Weights of a small mixture-of-experts language model, trained from scratch on English Wikipedia.
Size: 9 layers, width 128, vocabulary 8192, 7.37M parameters.
Below are experts of layer 3 (counted from 0) of a mixture-of-experts language model. Rows are named router (the router's row for the expert), up (a neuron's input weights, with its number) and show model dimensions 0-127. Each number is 128 + 24 x the weight over its row's rms, rounded and kept within 0 to 255. Numbers have three digits each.
After each expert's rows: "gets" lists some tokens that make up at least twice as much of what it gets as of all text; "mostly gets" lists some tokens that are sent to it at least half of the time. This comes from a sample of Wikipedia text that the model never trained on. Tokens count by the router's weight.

# expert 0
router:121095138135161160138133128113180120143144124090097158126090140111146126149143159125135090098138084131092120143144131124096121152119161133099174150153160102139123128127135134138099093109129143132160117146158087098091115149145112103135144155142100116156114146089154167114098093079116131138141143145130083119117109149079127128129145105139112122115145119097053143093118193130142110152128
up34:135108133104139068113153140148159128098120078120162142146144106128101119139100216086132121116111144110117162122093133088084121126134136129118127173133120149138145141184180108139159137124116079114159133145157129103093131137088142125107086154131131123131082099124105165105177092120112124144142106112107139125137163106109160146137127125137135133117140140126140135123127107129077161122120
gets: ".", " ", "1", "2", "9", ".\n\n"
mostly gets: ".\"", "\".", ").", " December", "°N", "″N"

# expert 2
router:157083143168143123132112126102175142115092155086110130137127120117077098137111138100136123126136122090103130072150134148163103149125154123100178151093181132074097085160104104154129137129102117129120088131111104122125129151112170123109096105139149148154127133082121127098130117151115091148145120164124133134101136114112161135132110118166131123070171144120095144150116138154130134154121
up0:139118093138109168119124158108150112128130151128108119129097118148129093149121155150185124130107135110115102108170097167137112097178143135117143145117146143111137187140180108120121125173148097066157130138147131121116150130135141139130100108106104169097125130136156111138157162136173140143133150137103098114144141126102125059154097114096097097130131115105158121110117121137154133089073
gets: " a", " (", ",", " \"", " as", " A"
mostly gets: " American", " =\n\n", " local", " member", " known", " president"

# expert 3
router:114107153115139148153175101117111120110158126153156133075152129144122128111132149156152106113101141146139164113110139059108143158103154134115137152084138162123167076171124110161144136091117107117118129125165138076104115105146146115082119121092089110148159107108128141121108116116133155153129142109165129111125111101139147082130129159121107138140153151137120164133143138160084124117066
up0:113137120152083143107113107124171166155137107149132110181163151123178113110115138139096159125133152161090065127145171129110133132121119152154147142092119142114137070148132154097133106103102125118156090121120127105105118075128121120139129100138106140188139152118088146092119167107116119078130166149151131161148182166137123153110121121147110138105099135143126130130115121121115119142112
gets: "0", "8", "7", "5", "6", "9"
mostly gets: " km", " years", " million", " inter", " tra", " sub"

# expert 5
router:157148149110124123111149158142142142130146118107119119127128157113119157159133126157135150159149158112127123092141127159132084098124148095111117149125121127098143160085158117128129116165093153127096088145139125101139160105087127094159128170111115127137104108145103136092122132087144095119104153189075124177146166182103105131124114168127087140094143127107103104102089124143140100099156
up0:122114142101122136156105125106126109087146169163107102096122093100110106157110122120089126163104167146142154149138124137095168137093117121138110152162100118112142145123171117121121118098116138143118071140124115098141115136142160150156142087124102101143106188132161152069118186105174125118140120150164146151088139093128093107126155141149126138145110124150106135131169123149109118140095
gets: "-", "==", "le", "h", "===", "l"
mostly gets: "==", "===", " Ch", " Le", "====", "-s"

# expert 4
router:114104124194158105131154120099164184111093150141108120122082149166124112164138164111105151127125129137139096109143137093131126141116138149102131123146140137134106162094125097106150123100098152111128122186153080106093147130099086154125106120118127109129132108078133107146103116113131145178171172096090122116164142107118105105113159147135131124111131135112121182102124146157104130144118
up34:110128094155121164079142143104127150153111115139103107091134137154107110124103127135121161092170184163150147124155125129140145129121072109134096119141193114127134138128121115160100075123123140097158123182103114109122149071161091113169110136129095167134133173129096140133135169080159107152138167136133107113124152153131135131130120138132116123144131155134108134135107167142098151119123
gets: " in", " of", " for", " on", " at", " from"
mostly gets: " in", " at", "In", " on", " during", " over"

# expert 6
router:137083105163143135103109110095111141115116115128113109150092136090125138124141114132107085120104157110136141107117187142094129103138143198135143107133138120093108076122126141094120113124135100111103125160133152109160142150079097147129104125091150127148151133110103137161106127128136107133136163149163112157139128154125110145100159164178134095193131137139070112112108158138087129121117
up87:152115136156133127143117099168121109141118135143124163124096094115114125155144136079143111157099138109137128097185131099109151146188095117130124117105168120127153121138057152082156104111073120114122126116105136130104129155129127152143085107106146094093146130104124144137093118114146173116165132156121080108133137088103149125130122203141123148146135144110127097112137149161141125123137
gets: ",", " and", " to", "\n", " ", " that"
mostly gets: " which", " but", " would", " have", " they", " can"

# expert 1
router:161128126151131136169136074124138125085126142131096109143142122095129105175163131116141155102149169111100105134127104083155150115156111124091090124140117108084148135092105162080116155150097130103148143126105124102157115155150111100122131126101165097167133180153183105131128146138154148119108139138149113154112114119068161117083126134129090141110138156143106130103142106156114130130115
up0:188137146117110146059136119139106149114166127136113107132162097123162066125156140105095136148087140115088128172117133131121097145140128128096132144135124146106100161124108127138144083130138125117122104119148045121125139151118121098186106074089127128120144128129146137080081130150135135137092161133101123125127119155157149166165122137124130136113134133132137163115115142136104111109108
gets: " the", "'s", " |", " The", " his", " H"
mostly gets: " n", " this", " H", " their", " This", " her"